python train.py --n_layer=10 --d_expert=112 --init_std_router=0.0133 --lr_router=0.00123 --norm_place="pre" --rope_base=10000.0 --rope_fraction=0.75 --beta2=0.99 --lr_head=0.0496 --warmup_steps=58 --train_tokens=404700000
Below are experts of layer 2 (counted from 0) of a mixture-of-experts language model. Rows are named router (the router's row for the expert), gate (a neuron's input weights, with its number), up (a neuron's input weights, with its number) and show model dimensions 40-79. Each number is 128 + 32 x the weight over its row's rms, rounded and kept within 0 to 255. Numbers have three digits each.
After each expert's rows: a language model's description of what the expert responds to; "gets" lists some tokens that make up at least twice as much of what it gets as of all text. This comes from a sample of Wikipedia text that the model never trained on. Tokens count by the router's weight.

# expert 47
router:147138145180145093093092120137135120115121104060091124113141124151103104092083166161064117071134172135146140096108068130
gate0:093135103136163131151165103144112083129151127120131145154129132155075103134143164098136169139157121139158073064158098149
up0:122111148151073106119137139155130165157075149092148091075112138122168181110080127130138097086128182059078179182132124118
gate1:111151131104132057123160075156107139146162152046146097176169179102126126084097164110098132172091147116148082188081152119
up1:127120083137201136173097126129133140133136155174101132144100134135118166138137069113133131199103095138128127085118094161
gate2:111178101145173088157127182128167136098086125142084157197127167194100109085220167120132136117134118140127121103092150130
up2:109157131130142111033191137159160128147179164085120150135115142137115147124144166132117153113176162152127125110089188141
gate3:188140123126093142076168106101142149157122107144169143093107168127034119134114135112116098133127195138124123116092141054
up3:165136123129123119141115152138154120139142134174150156103081079207143154146086088106165144141117165094172125091066064074
gate4:172134126119042131125118117159118164173056163088175139079116135180104180138162099106146101118107127160184122102105119141
up4:141092118131076137127080130136154071135128138115122155166060187114094076132131198075135181067173083110099157094113138107
gate5:103147179154105124095179146102143145095144157094133121082171122158144123138090155101090091083068111105141153159161094060
up5:154147118123105117145131077138116126089077174139172121130067147136102135168127127105152171113126148091128184101139105155
gate6:103131112194136089127105106111106227111116125163107123131166139159093107157156144113136085133150161100136124084124107125
up6:149135178102196145120136131116170127137158102126143169153102121162137161091125111169075162150070201164144113117098147134
gate7:133080183232113160102107099189072129120130114100089109115129103155087102133103131170063140081101119134126102142113063115
up7:118089092094117079153088126104162145154120131185191139109132128166124132173123115063124162169181079122132167101129106198
gate8:098069133135086139133098061112166128127159129130128172099094109084107127079128062089138191121092094071164115075122129089
up8:103164169139161179121122120088107140104122066119129108103115116075152118101137124138118147116140152158156154084139175093
gate9:139170077150133123143126111142088124135141069122098131092090097103204082105130131133067169179076112107121140086082124123
up9:099150092156099059108137144100119101130088159120159123118124108130197148121132143213152150121153171118118098123113165099
gate10:124102141142140131102139134113055113075136092093103103101151098135094113156145132133115150106051182133131210159170133128
up10:159134145078109094176140125093173155134155138185147137162110079135166168055136151177141093124187084153125116100157109083
Subject pronouns, relative words and auxiliaries opening a clause, such as that, he, it, which, had, after a comma or verb.
gets: " that", " he", " which", " it", " He", " who"

# expert 27
router:175111154134095060078139149151100089092092098153145097160118140077130164100162152146105161098196128099170114145190124142
gate0:122102167194085137149101174160116127126117128128121111128101157148197179126048161131163168192172171142186118137112068105
up0:137152086097171108140147111166103120162095099115100102141121111114104066139163172135123085105068115117125142080137157117
gate1:150162141135113115149107134093138122100079068106182162101139128133136210091106179134114110188210128138142089149124131158
up1:097152083093144126072159162194165144129098125129122092152145102140128110135137142135106110104124126117156160081113130082
gate2:181135078161166132107132102121156165056105106128136140061155108102135178110113127154159097159119151105093105158154140118
up2:135109087141171154082135156171197204111127126129111140116148162116137127072066126192165096149104130111120113157195119158
gate3:107086097109184105074132126151142089163166131101167128114094118076112114121074181172113129133124086171154096144142156163
up3:134134168162164141087088159124133066175100140152142183117132148122114118143094109122108093139079080128081089077162148196
gate4:132147143170135144138097098106167126111121167137100087127048098109152167117110132117148124164167140169138153155174152134
up4:115197120107145105132112178125144115148111160146146166164144126054096102107106084075096121116156116115153175135109146158
gate5:105132159163103135099065101093185100156045096156075109116152109124167119100180148083112179112104133155086090081186140172
up5:084089134118068179103121124086131136140090165141144147131148160148114127094093083146156166195132155159161134147127100145
gate6:154085183093123099164156158104109082133157159118129084144125161165125129130108127110171097140106124121088109086176147133
up6:148167099140098081126072127136094169093208139158126138100115139099149160159144092131136128101192178095110159139135150163
gate7:209109187163176135141145125072091110113126073151117114127156109141169158119134113128084142109123162042151154125085074126
up7:124115119111138121094136144176176121124163128104099180192094172102139165092201082057136124089076130144105148169154186116
gate8:138077109140128130126124130149097140154120101135164124074138155105125108092059136182035116084128090089173134109168130210
up8:137135092071124159157165091124065080116092099123177100064133082114128144132132171144152177182164098128119152104140086165
gate9:057125099123143116163161106114157144159068086119111115071181154127121178102177177108132133132159132154113175107084101119
up9:133104142181117098073136092087178114066100074085136154063162161088139153097112144138099139135118135141088127144138179122
gate10:203155148125129163069090133139143142141107119150156122101147155107215157144196132105140133063152081132106144130108154140
up10:134120125164142176105113106122149163174134155176132090060182140066100178081176072144129166078117102097093086085167132108
The word the, plus possessives like 's, his, its and their, usually after of, in or to and before a noun phrase.
gets: " the", " The", "'s", " his", "The", " its"

# expert 12
router:141122126171108116115097108135170125075148144086160121138139050146112142103069133137163149150146094117140156128171125137
gate0:153096154073132137176103097181153146158179211145156171131141068198137124144121170120121099101089085111127115094141081127
up0:138115195081140130143128103173157193135163210143133125132139107191152148149153178112061106089089081120126124094120099134
gate1:162121125148086165116067167179136167079133121151169121144071105116115121142131123168120094157083131129151156200109116135
up1:140128133165136156117092119162168158075151092132172094152095084103152099186133104193147131139119145153135154193138107170
gate2:127133052133103155116167104157115111099068152089083105124136092155114090166093128157134160097091086144127103129153154102
up2:060176167137119120152096127129147139113183151089175178097144143174131110123161083147149165160215140142163151117132134155
gate3:132151106144137096120182118088133125098108082102105117140096127158111153083095167123160089044149163127161150165152156124
up3:120148120117085083110165088136125098131070070181109120123085158110115191083130081130122122152121147169129133146178120145
gate4:156092099150158130131138139067131129138172148170114134122098092131112193150062159074151151142122111104080111063134097106
up4:155149114144156091151099139166140203118147163116134063153137135163128098112182110068141112096106175155090102150112141170
gate5:137114130120106146153103233125060106111148087188146086125104156100098124104145122097114144121134103117129133018160139143
up5:095143094096098107138101074191187122100129104073127154208111081098164080152149135201082121126147145122136150236145153123
gate6:169189136083161146160120105151107092139158149126118165130130144178133127195184144149129201133128112143144142139142066152
up6:172188148100181129182098099175099090122074144121100160160126177185161147182167142136109169125158113154115171125123105145
gate7:097075066131126100119117145076128166096099064155118117134107138105093191125117152220095048094139110172102130216154133148
up7:117138135126106163109131088096091141068121135136089160162116158183159174144122181143133155111114117176176089110093088098
gate8:141117102094132144167183085047110129095199106127066143119124096164125106048063088140143135100158125144123117166107127183
up8:117104095114148140104133075067122120062190106124126143135067141162143087083089102115119119103196094160134154146142156172
gate9:157087098111104159072143065112107096153102083115130133110115069131159123159155143116060134134121133101129131150121068163
up9:134120091155130098092145061128129096159118083110162121138076067125186159146175164129156162137079124140073118171097050159
gate10:154118159108054159164140093153145129146123150135146089144135092145071169172141184159202079165114103105087126167124134119
up10:090128095151110120158135086165107084107165158158127162131101175113094185188201172111156161148154170148136105140140117073
Pipe characters dividing or opening table cells, mostly in stats, election and sports tables, plus section markers (===) and semicolons.
gets: " |", "|", ";", "===", "olk", "When"

# expert 3
router:199139158156061137104135092098179109130136074084071096114186130132113133067090138136094163086216109140124148146182149151
gate0:140102144169137146152100075144095108111142068133101150080121167096169121116106180142140131112170126212095077115126071102
up0:139135158190158177116085089064088127124113095096091109088116165090175101128118103126134116093181143193071117126081030140
gate1:128088162150082122148147170166086128065140132141153108200138133175124131162087132190141065113072106147077115158159105145
up1:082136090124107188112139140142143205097133114092095134170098079166105119145079137122182088103114092158158183126173136103
gate2:119118136113081152161141114175126085130138140136185093148190134112119151081173141167115145084120114084176170116153165155
up2:133143126139147170095117142164092104159118113144057138104109204103130067134121127152083056168153157154129109132131167143
gate3:152098118124111132189102108163128128132131184094116164115129107145129111041143186108161128147140122141070091198091162174
up3:088157123154107160129100079086115101166128110160141136142119155159088115136118095161115079116150137122137126092115103155
gate4:148134162101126158170098135108121171092118153087112080097140134097101174096152153089137095097149141113142120108142153131
up4:188143154105142131155122141138103164107134170127127110090148145085098188115165154092126077067145165092170148115129143110
gate5:160159168138131078142108099204061164175122123160117093195094148173135150065112070140110147149149138177069102110086126142
up5:128106153083129167113132137051112082114143118084102190116157130124113125212148173132122127088092168113140152151152113150
gate6:147162129104119097097101075140111112132142097142097135089142175064135114108121126095130148177185136134128129144123217132
up6:136115130144126116171145201127139233176164158121109138101111097145156160154083109103117119093079089168127101111110117115
gate7:136113122141144118124124130181137095095193132166091103121099162127147125077093109141125111131169144153185103124128089153
up7:154088154115116115161110070126125042132158105116094164126132158145130156141159118138108083138174156136159115117135099137
gate8:070184139186109099121167112139143108085112101113095093107161126199102080165164125102124082101129094116159146117171131153
up8:093116188121161106133111076144111093139105097078126166104208134192143118143133102143133081076103054121111090093137112111
gate9:099154133141150125188104141083100154080139128126084153119194156126097174108181079155124100121151092109134128138112161119
up9:112124135109138169197125137093126159108182170165090155100201162119066183104189079157199104122154054135112146124132146101
gate10:125101122149166170105096145143058108128157152144155154129125098154142147135169110120099139109101117198127142079140062108
up10:181152155107097107124177127113186148163091077082104073128125174122115095110165095179079063121116125137146104147124124143
Single digit tokens inside numbers, mostly the last digits of years, decimals and table figures, such as 1962–196(3), 5.(9), 7,8(9)3.
gets: "0", "2", "5", "3", "4", "8"

# expert 43
router:140124125195119144118160145180113147117193133065110068104093137124077139117081128145165136112133150122095123113169147140
gate0:144147169145176148107099116185168174181116147193141151159110129145146159175184177161098130117159142147128122134110158160
up0:195125195126150141126152159131192131165105154138163167125080146133154150168154135126106133163168165193141104138103113150
gate1:161076059105146157112162070119077137116126151099086110135085103100141113131134166112117150115169139151120126234144102128
up1:089179140192121105184094174106148122174129118175170125149163165129139135137074136104094107111093129111142147080147117092
gate2:141081118153132126118200171137142117063147118176146154117123112195173173152140167157129123138130100106152170141145087098
up2:141079148089157139161109040164076155159090124116177045150185139102108115091107071116160127139114155130081128143205151166
gate3:173194207111161137167145113107153126176140147079180169140162118091148042148146131097118133106188134142087119096125104120
up3:097158156086162109149124139138075083153116098083118164119100108103093076122132141129125085132118116155104077103125160064
gate4:129095140110228169146156134169119112107081172095094160113220143200087153113113143109114103145086150075135136090109135154
up4:113121130145095069133123175090160151105162128119180144168088123084163106118115155172116118091166150205110084142158133138
gate5:151054075146170206108154119118137106148069120059126070173067143107099080119090184098104130106110130139103181131109145191
up5:120178169107081096188108117131114148113135145232135170061100113099147118089129133194129137160140156112176086145128098098
gate6:117123091144151153091166156119158149162081163104166111126106135125111127142100105195130141114097111151103174173105184187
up6:150170114127106093111149140118162103163107194108180157127155124145124154123166106088165196130067049096125181154073122114
gate7:085118125143142143162125160122123129075146122118111131111092130045107150086122127131159140116113119143056095134130151080
up7:126090131095146105117123118101161150155103133099109137149138128190141137129124092140096114158159082116195155127133162167
gate8:124137125087151128129129145114128143084117105129077142138102128135082164158118119151099148118147084138065153135160148119
up8:137227100135120154102136128127104121091084078130166105149164131131121060189077155151144127098094164121157193087102185107
gate9:140057203159142163131070101144088102082164125166127119130123088096114080153153041144121125125104093070151148140123094186
up9:152076108144128177165091161154129167105169164140096127137120059107117090136160106116136162138145050122136160124134072170
gate10:162082153115086106098171137117107159109127084136077119110167142095192092081156143166131182139115067119135104134157103178
up10:181105102148126116109163128092131169086111130121134087124138083111204110150141178164123123114121160092134132097121129173
Digits 0 and 9 inside years, numbers and table values, such as 2-0-00, 1-9-64, Hot 1-0-0, plus million and billion.
gets: "0", "9", " million", "//", " sq", "pro"

# expert 32
router:137135142244114095104145157164153123118140123057139097163126074147126150070114135138119119107193136126143113068139156198
gate0:147143168131109082089142099139170114146051120169133110097112089158136103077185149188115083118131151132155116120161158199
up0:135176091176077134114138082150160111166057123182158106068120106144136112094155156130155099100114086161205133124183162170
gate1:120176069107101087138151218175119106128138171186128090161098097135144097144158133108171087102102140136129122175168123168
up1:152074177108157128108098100085123156135065092098133152109128194096188132111138147159127166141177155080135144082094154075
gate2:149137143157170115116129171112171112170146156129127105137099135121210142119202146124092102102155152165179131149124150099
up2:096110128120135143127137139120074137084137156137150148179125105141126114149118128205210132170132159132097154169110129084
gate3:082067173168055145140118089059144099071100124168107107099127143155114109132123158201092085169143081126215112171106089127
up3:129162124141181120104091145088179134118142144166102120080146101161169160120125107129146147114189140119117135210137146087
gate4:106160127110104105123152162107131166152148114159109125115139105189132108124148177157089135082170104132135128135157175152
up4:109105138188122156128070149152125177080140121100128146142114130131141109121126055133160184163113135089135175150131089124
gate5:130101119150132157093077147134131188173093143125148143130211123155141097136099092130115140096131159117170174108183102088
up5:148122127093100136110133118081063131094154133074108128173092064084148128116194098121138159122117051124137108122087140134
gate6:136141194176149146130120159165130087138125113120143114126144109083145121092151212174117192165076131213145133113151146109
up6:183144127136124165158124122149095101162128130126169112121128110096157107122144170089111117158075143165138149087088080123
gate7:163133129176090154096116143129143155096103146138097062118063133145116125123131111125152104134130133105118150087162094148
up7:176121117175145114166114183103151133097116155214147122157106102096168133131139137154127147068070105117107148151147115149
gate8:075087145111156109115173115211120133114090176099125112104113153063100169079095070171158059085068137096139099053116092111
up8:116129188139149156094149127217166081147092159119163141072184144077125122119113072132159114095124150078063133079163096124
gate9:120090071137153139102158114169160141173115133082111088120150134073089144111108139125193173128132146173134132089109151169
up9:147170121090122117229085084164148183083124077156154123126108160167126120152139085086136127104118087098176141189097146107
gate10:140128134078123177126144105151077101109163104094119155156090068200168147136105105099107132132124101119168133167119157116
up10:155124145116131074191124067098123113110128133155188172161131130111130110149163153137132142123129109177144197117119099058
Month names in dates like 17 August or March 7, plus the -ly suffix in Originally, Formerly, monthly.
gets: "ly", " May", " October", " also", " March", " September"

# expert 33
router:137171161096116060084172109102162169129132122121068111138141095133126147082055124140083131128112121099062143114199138131
gate0:125098157069092135098153100071101129142094127156204119128093138158126112127133130164076052132142151138180112114102125121
up0:178144165146129130144164112107181127176141130125114175158120129085111173106135134137083166131120094114158153204114126116
gate1:161079126120108129095150117147060153159094163180169110092144114062142135149119157168077096165157097128154125092117152117
up1:124155124142119145114060117084205133127125070082129151127122148211095154064126103142155177077124155147098159123123118128
gate2:120120107156144207150183153133122130076127109116109146145140116097099161122134096105127203132173039099083137159105132149
up2:144138139121151113081133120155114164173104168142084173100124110050175111027101057180145123123137148135119172126059111164
gate3:054160084143093134199137099063169107133112138145106136123166157143138131138136130117106105122140084130169186117132102103
up3:141127166119100120098095139110073122155159110131148098104039172085093108119101148109119144088167098139108051120180124155
gate4:062158131112180129172084122098067204122118089160097109172158146095145136109168128085085055093083137119143094116061133141
up4:102201135152159122126094095088053170117136117193172065135191106147177106151185181112090136107103170065139092105129113117
gate5:120114125116144101132173220157144160079102120083118125151176065136078183112131168162130166136127105114145145123120116130
up5:092113123089173158178205179186130146078157140079084100136136107141133177114089115096120069126122148118143120137134096181
gate6:150151179117106085158145119121152148116184146142122142092123180070160159069136115139129127147159174163084137100056114155
up6:102123091101151164082119177156176158178059136109115145128105096167139078153095179138115149125177063058144078156162147090
gate7:093147133083074149121135098116137163064128087127118081182177160119092103098125084156167118119077144145152117145184156142
up7:078107131062092142147153136124100148044110102137116063160134158104134169128097143136153097140108111192162136136195171123
gate8:065115090080119080075173107136174109148115071080153116109123187070100102143117117125102098076150120152054076104110102133
up8:133155129136115116066162194110114149107149128119198174164133151122118106156117075147113105102100137158110130096082149135
gate9:124144115144135088122168120100184076132088091117198144145153114041146109123122156131156127148119117107160133111105137079
up9:159046166109150174121113127139120150098158119157065164151136134107093085135103092100163103078154178123151129130137095146
gate10:144148110131089159081204136148070082202104116181127147150187104109105107153106107068171137098104152137142182087159146072
up10:139140197128121082125094140152179122064109167106112113150141151187098120130088155130127130148125126187158116186125129123
Single capital letters beginning a word, often the first word of a paragraph or heading, or a surname, e.g. M(eller), C(auwelaert).
gets: "S", " L", " W", "M", " H", " S"

# expert 14
router:192132182174042067099149114205119138150152115091099090118119111132130122065148153132167177127166177093058171118135134162
gate0:131112115127120082096180141182164086135073108101100115156161132154130072151114097077097096162097140134099136126181120110
up0:124092153174110120099139110146143131127122119123120101141141128185149061135116068080094040167048197135102149128152089123
gate1:136117117156101115143183143165085143206077063173067118117119068134102105140065155131117116089101121155120119106161142095
up1:112081089136053107070112098079120140155157170136159150149114161177158133081116141137175153153143109115102133110128134134
gate2:171130135069177109150188162083126066130169117109063153181125191135152129139125062119134086130101144141140140108172106149
up2:103128174086167140163157179066147110142171105140083148156114139120161104125105144122083098098071133135129138100125091097
gate3:113069108174085159149197206137143152175065160143093173165080110099104077084141113121102143136148129138134164059152038192
up3:125179196109148099123079114141085055106154129128143164122104122183108172195093159108147116140121134141112048132164191088
gate4:115102099155105050114122176194138112137155137111097136095083081198112077126108105105140092124161182083101112129166151095
up4:169168128166104122120111132227167099140125090130121086108061105147106043146155149126137157117163088151144138144152146032
gate5:156103138101110075078124094145146122117070147122094131106159127146121144116102130134141151138132126109097155064140088135
up5:171119179147074159141166122068144103161118138109125143134061145121111142173151163114127084147090137162141147096098106125
gate6:130129131139150098060130088158072104155139134199127097119161158177184145116090185104100092136125153188121111084143109112
up6:120117102107165076131146126114061106106168179133158122147140114092128057148112117114131119125129152111145132113154099118
gate7:152182073098114166092138099147133144056075162115136117167101094164188173103146096110118141093093168179125106168109172087
up7:087138109137154143102131104124079185072059175121128098109089106165191176128180127181100099079082181155158144125145145139
gate8:169118158113128118100116120113150120147172135095086130133157105133139156107145129096183120206116130172095095167133198114
up8:107092115183126146193156187127130120144116087167160066073165149146131096149137108148103150062133139078151175105106072174
gate9:146130144137114121046150082113198136086190168146114123110166093142160177113126095138170162060154147110094147152076133199
up9:155167135131121140194155195089069136162074131138109103141115117198126104103149129131119122191143113151149092142170139082
gate10:157091164098147119132142076142109153141176149130131131095171127126136115120091120095165093161110095118173134186162157130
up10:089138185163163115134144086180121071132141139183101063083193110145133118177114136146181147144132126068132127149119155122
Hyphen bullet opening a line in lists and infoboxes, such as "- Date of birth", "- CAS Number"; also hyphens inside compounds.
gets: "-", "|", " -", " •", "-s", "-h"

# expert 15
router:151115190137140112117116130165126081100151140101088098131129123125099111112092099173140081124180111056033133119144116165
gate0:130090152169144115151115116129080128095060129109171142151134127157153153145144160106119057179154092121083182179142102137
up0:105140042141166088122086118068143106175157123072120129137133135076170130064109158143118173107142109163202088120075140143
gate1:121115134109172126118112137150183112134128107174175110093112145109119177078173125154158099144116092098094087136126146126
up1:117090167113083092085200195161199095129130120136168099107123115150119154099169107129163063082086138124134159128198110105
gate2:152179089128106174087112158118094060103191104084146133220138152107111159085153118084117105118113083146149078139139126091
up2:127150112115087120111141147106178091173096073093163148138074132145113165145118108163091075117163188223173156157116135157
gate3:131138097209178177103091144135069074190124113111157158134119159088121088165117174125153118061132076136154112071180178138
up3:063109182102135156152118091108093097127093118146126113126139154108092117108125107077155089170133101088174094115128130132
gate4:082093140100100096050119139161115102200122147083078102117168160110130107142083145094174120151120141054147154142128124120
up4:130129056164147131139098168094137172068161116153159153157169188172127154126142088135063145165196112165188113079120135084
gate5:125106135111078133172150096116108116102190164155112079132150119100119080095091107118190109097150129121080120177134126078
up5:144108089179131095117117139089141104133138094088138199162057088127108121148088130090092155194114157100131121138121139126
gate6:152129135124145188168136128130134141107164112196160081110133117076140138121209191145131081094183129057106124143131141073
up6:166124075092125114121119104131116071114097085182123144135189155163165155128142128173095100169091102141137096151111087119
gate7:123101134112109062121161112172128117125151187138085104074078134081150103116165131162088107119130100142097153103138103094
up7:138081163081142083142152124170147140139149140165114129113136149137147136111165166133104080080186097123132185121150118109
gate8:113099132121143158099132145143115098155121166156111072101134090124162073159135145120188082167124093174119107157087096112
up8:109179159114135116151164156119082126163101094173152132144121157081037156148153158130093158114155061114164144103144123131
gate9:151105227123151156142127124124200107080197223154091098132125134184132107098110114158125115113095125176109125129116122133
up9:103154167113125133128101082143112128079155140067130126119141144160127146111114072049143058130165134131125074061079168111
gate10:229073116091149133141180103165161098117129149140126140137105141119134105110122137153135098137139062065087148140159128068
up10:131150082123083102132148125139135211100151141196117098121070109168195104072063086114150121144176083069130113104145155119
Capitalized opening pieces and inner pieces of non-English proper names, especially J, Z, Sh, Is, j, as in Isayev, Manjiri, Punjab.
gets: " J", "j", " Z", " Sh", " S", " N"

# expert 39
router:148133161168127101109101145129165152131159135099106087154139113128095151096130197126097107101242131086101095126195122175
gate0:128115118150127157098108138123137155095229174125130082119082141171113129213073109147080111130079102174121183102155089152
up0:095131178125119067162094173128144102132149128163049105151133126103122209051136092103130143112166169121151095199133134099
gate1:075128180094090103113144156133160164099155164150112075158162141121123107102154117134178158139124127130071122146117169101
up1:133073084107132072110113119123095158112161067099123099151108148151103161139132076137114101098128146119189147156184134114
gate2:175149131141159120104139210063163163151192128163148112125096107124064162125119133146157144148131136117144085178150115080
up2:190161081105067174138093146153098126103160115169091177088104075094151156121098069102126200138192122146165137137117117084
gate3:122158164101137142128086152161117167146176163096074043168128133085099085112097084169150141141187128090159137120169143149
up3:098097106103075112135077149151120147106104183117127115148132149092115144129062091166133140135147168053141132115122099155
gate4:173133192058148111156172145126056068157107131107094115168182084110185109125113146171092132075109175192142101136110113115
up4:131080167123149135109054177091113144100134130180136139139156102104138128084141208084129126070119198128139131073111082132
gate5:151143124088176107148158101123157109160139133131143119137132138153068167089160097044127126121126161090066125119154114145
up5:083140133090146125110168156142113125167142130057174188153143140157063159099125140082112136096088134088075118089182131096
gate6:091123150102170156146144154118096167141177101139126109174051158161125113070146127115170098111165152114155088139133146130
up6:081216139128175137101075169135143144158214136159154111101162116089160131105155180123070106172169115137144091039194191157
gate7:068067173162127120130176136177171137128176108109106132152130177135063143121103115114169134138138127104091119148168110156
up7:096095095117191108179174088121104073101107181134141083143082120141157113142142151108108134096190151094174129101082131100
gate8:133132118125138067105076096160126125165154131165137135135103085149182139175127143116106081065112179150153068104092047162
up8:054040155116170117074108065127126119088144151184101154117133159123128054133129148106121149119102093140163106117151108212
gate9:094128156169108105105099199084083072123064166178129139131109173156096125111180119141151174146152136074105144135149179116
up9:141124101130143088101178130157130110120109107168127102199042142111114117089159163118091132146138144113130144151105164071
gate10:104127110131177135116130100043170153131138184094073084117101163136111141145150121142171141132157071114137168152148102110
up10:161121109092110099149139132150134063179125125134158131129166090089156113144120107041073111129138144089078097138084197182
Blank space tokens in sports and election tables, word pieces like ch and est (grandchildren, longest), and quantifiers such as both and those.
gets: " ", "ch", "est", " both", " all", " other"

# expert 40
router:149120132111128075083165150124189091103173075100061120151090122158129114118164138152132082104173140085105133092130144142
gate0:182079087175105172099121140128108124187083062123139107114086142123151121134156116071122103125080125114080112137198156122
up0:103190164065153089153098104159149114146168202116080130182153103128121202098133140158137179193186121109161104112091100140
gate1:183198143117074121123063151135092163120118114146183145145141136099154136136143107156198169114130105150158077070108115123
up1:064105196157113172135164151074131137121121128147179137099089117133075042186131145112152156128110125168082170139063147079
gate2:150159095160119098114074116160138073125130185136143139174138094178145122125114158130185188074143132091108131155142121115
up2:128054149127144118153156160101108187128142081128070098096137139102090158157119089122108068169126117144115126097128128143
gate3:120139114112114051130051143161150096064115119144128107130095118109129096124146155126146137178112125106162103129163169105
up3:150178156154141125140148121121119101076150157128041100145103143035150138126088124097108148178100140117157103148116145106
gate4:126132130156164108093103115069104220081127138121109100150128147142129114103108107165138122092110149118101159142110092144
up4:171113127116142133192131122109175075177151120135147150134160103132153184143158155106115100173165108195146087107082199133
gate5:099128070127099121130134123152159097095107117153101170121142144133127085144090110089129149114141131112112161146097115131
up5:182131164110121122133115091126128153133184122059141084157073134098114148122144101141111113209087157104124072111174120172
gate6:061132102130114115152159157160167069075170027113101129154090153131112116158138165139148117169144141138130168091125104156
up6:122146136097120109134123142101079128134138102066125127092090120162159092153126152142152148164150064105100171156082189125
gate7:144129072086121165094132180091146122110117125089114121182138172148171138126109116175115115094121171107108127114164110107
up7:119168171132137186179152126108154113121153090144138147079130084130111125106160152113145153192116105127168066101179148125
gate8:203082090127145113172154140106133102113145161071145140119126155131108183128139115163187126096219143106096121154141103131
up8:099163078193111191096059113122121075128098098164111047118177117111141091124115132105098182130038103167167158131142174118
gate9:102136204112148105133088117130136083142160133134173137084161152131109118080175125167084120092116093101145150186146222121
up9:115138205114156084121087162107119072146135077120188102085150142129136105080161169167084110044073160105142112168133146113
gate10:080109124135091160077112101164110148097125087103142105161168118107130186096123104074168131128045137124070171155072111163
up10:082141163172111119102184122163145155115071161161142121138116115121170126107103154090126163102083103130101191105080137143
Pipe separators between table cells, usually after a number or name in sports, election and listing tables, e.g. "114 | 60".
gets: " |", "″N", " lb", "onent", "run", " injured"

# expert 51
router:137115093160122083108183126121156092152212087116122079121138119170090184083087114201177155123145135120094144138178101154
gate0:124143106134154145112117187097148145120113184118137140112083074152128117084211189143171138159093142137167171145137116152
up0:140129093144126131080119153091148126205125100135146152087115107193114173111207110132134122100127172130134123102090181161
gate1:150148157186133110101132116165104101108116118147109141134146071173170166160148141200105149138132119183151135138128099100
up1:118139050152176093106071114105183144100121112088119093101121110137145106050121116160085100216143172117104123160149109150
gate2:128130091145154086107185181129129109142187055128120094144175146158132135161108138173188075112154171161118082155124107142
up2:115167165143108143196033141152097131102065198132115130152047113134100108086186152132058172131136141095097101132116108119
gate3:129120076150135073138165113120142064141135067157144110121100179131060148088109136178153136098167130100125098118112153142
up3:118126136198122098134129178181205125160099118077141078111128177093132153133106147168148169161126112159115142133165123140
gate4:181126169104141128080120133108114142140173130147066178159135113141084162157122134180137175139094158121116115036151103151
up4:150136182143137158140121115091067104109142136118145149125144111126096104124100168091111163154130112082091113165145126124
gate5:255109098127136162116159143081149148113113155154124082129101123139124150066162074187110105099090180130115150164121117153
up5:080102145129180138154171107090133156100158161093116111135145097146166108153107151127125180178101124112132156070132165123
gate6:153155118135098112157137188114060138100141066098156220074119146149121163082135088161138148153168147170189131092142174081
up6:152131173127118183183113094141099140137119172160104153123136211115102097192121121147177131132165126091134118106137170093
gate7:147100143135103108092150133138147089142137147140074130203098100133138142123187149167169166096132132121079158096084165193
up7:108132150185092124110128122139139214129137180078114189133182089173122158015107133128151103051150113137125109155148142122
gate8:148146113141086173157175097150149144106120109134123201095111143103095098123138109164151080108157094097134128124150097180
up8:167108169158110126116135176051112107117140123151143172103133167151109139132108127143150047126129100087120112090176127152
gate9:108172136083131091159108116137115127135193104162125119118168168163105122118121146174172108074167144145087147093148137135
up9:159092093138122125148129202160172139146113170159149128074115136165143086123057179104114137166177115106138040139128190096
gate10:118117111152188119125177146146174110154135121118085145106166121171045090195119143113066149144123105154143160085110100190
up10:084111192149124140119134157193135105104114147161174180098090114150096161198182136085141110116147122118096105092193071099
The articles a and an and number or quantity words such as first, one, two, only and more, usually after verbs like is, was, with.
gets: " a", " an", " A", " first", " one", " two"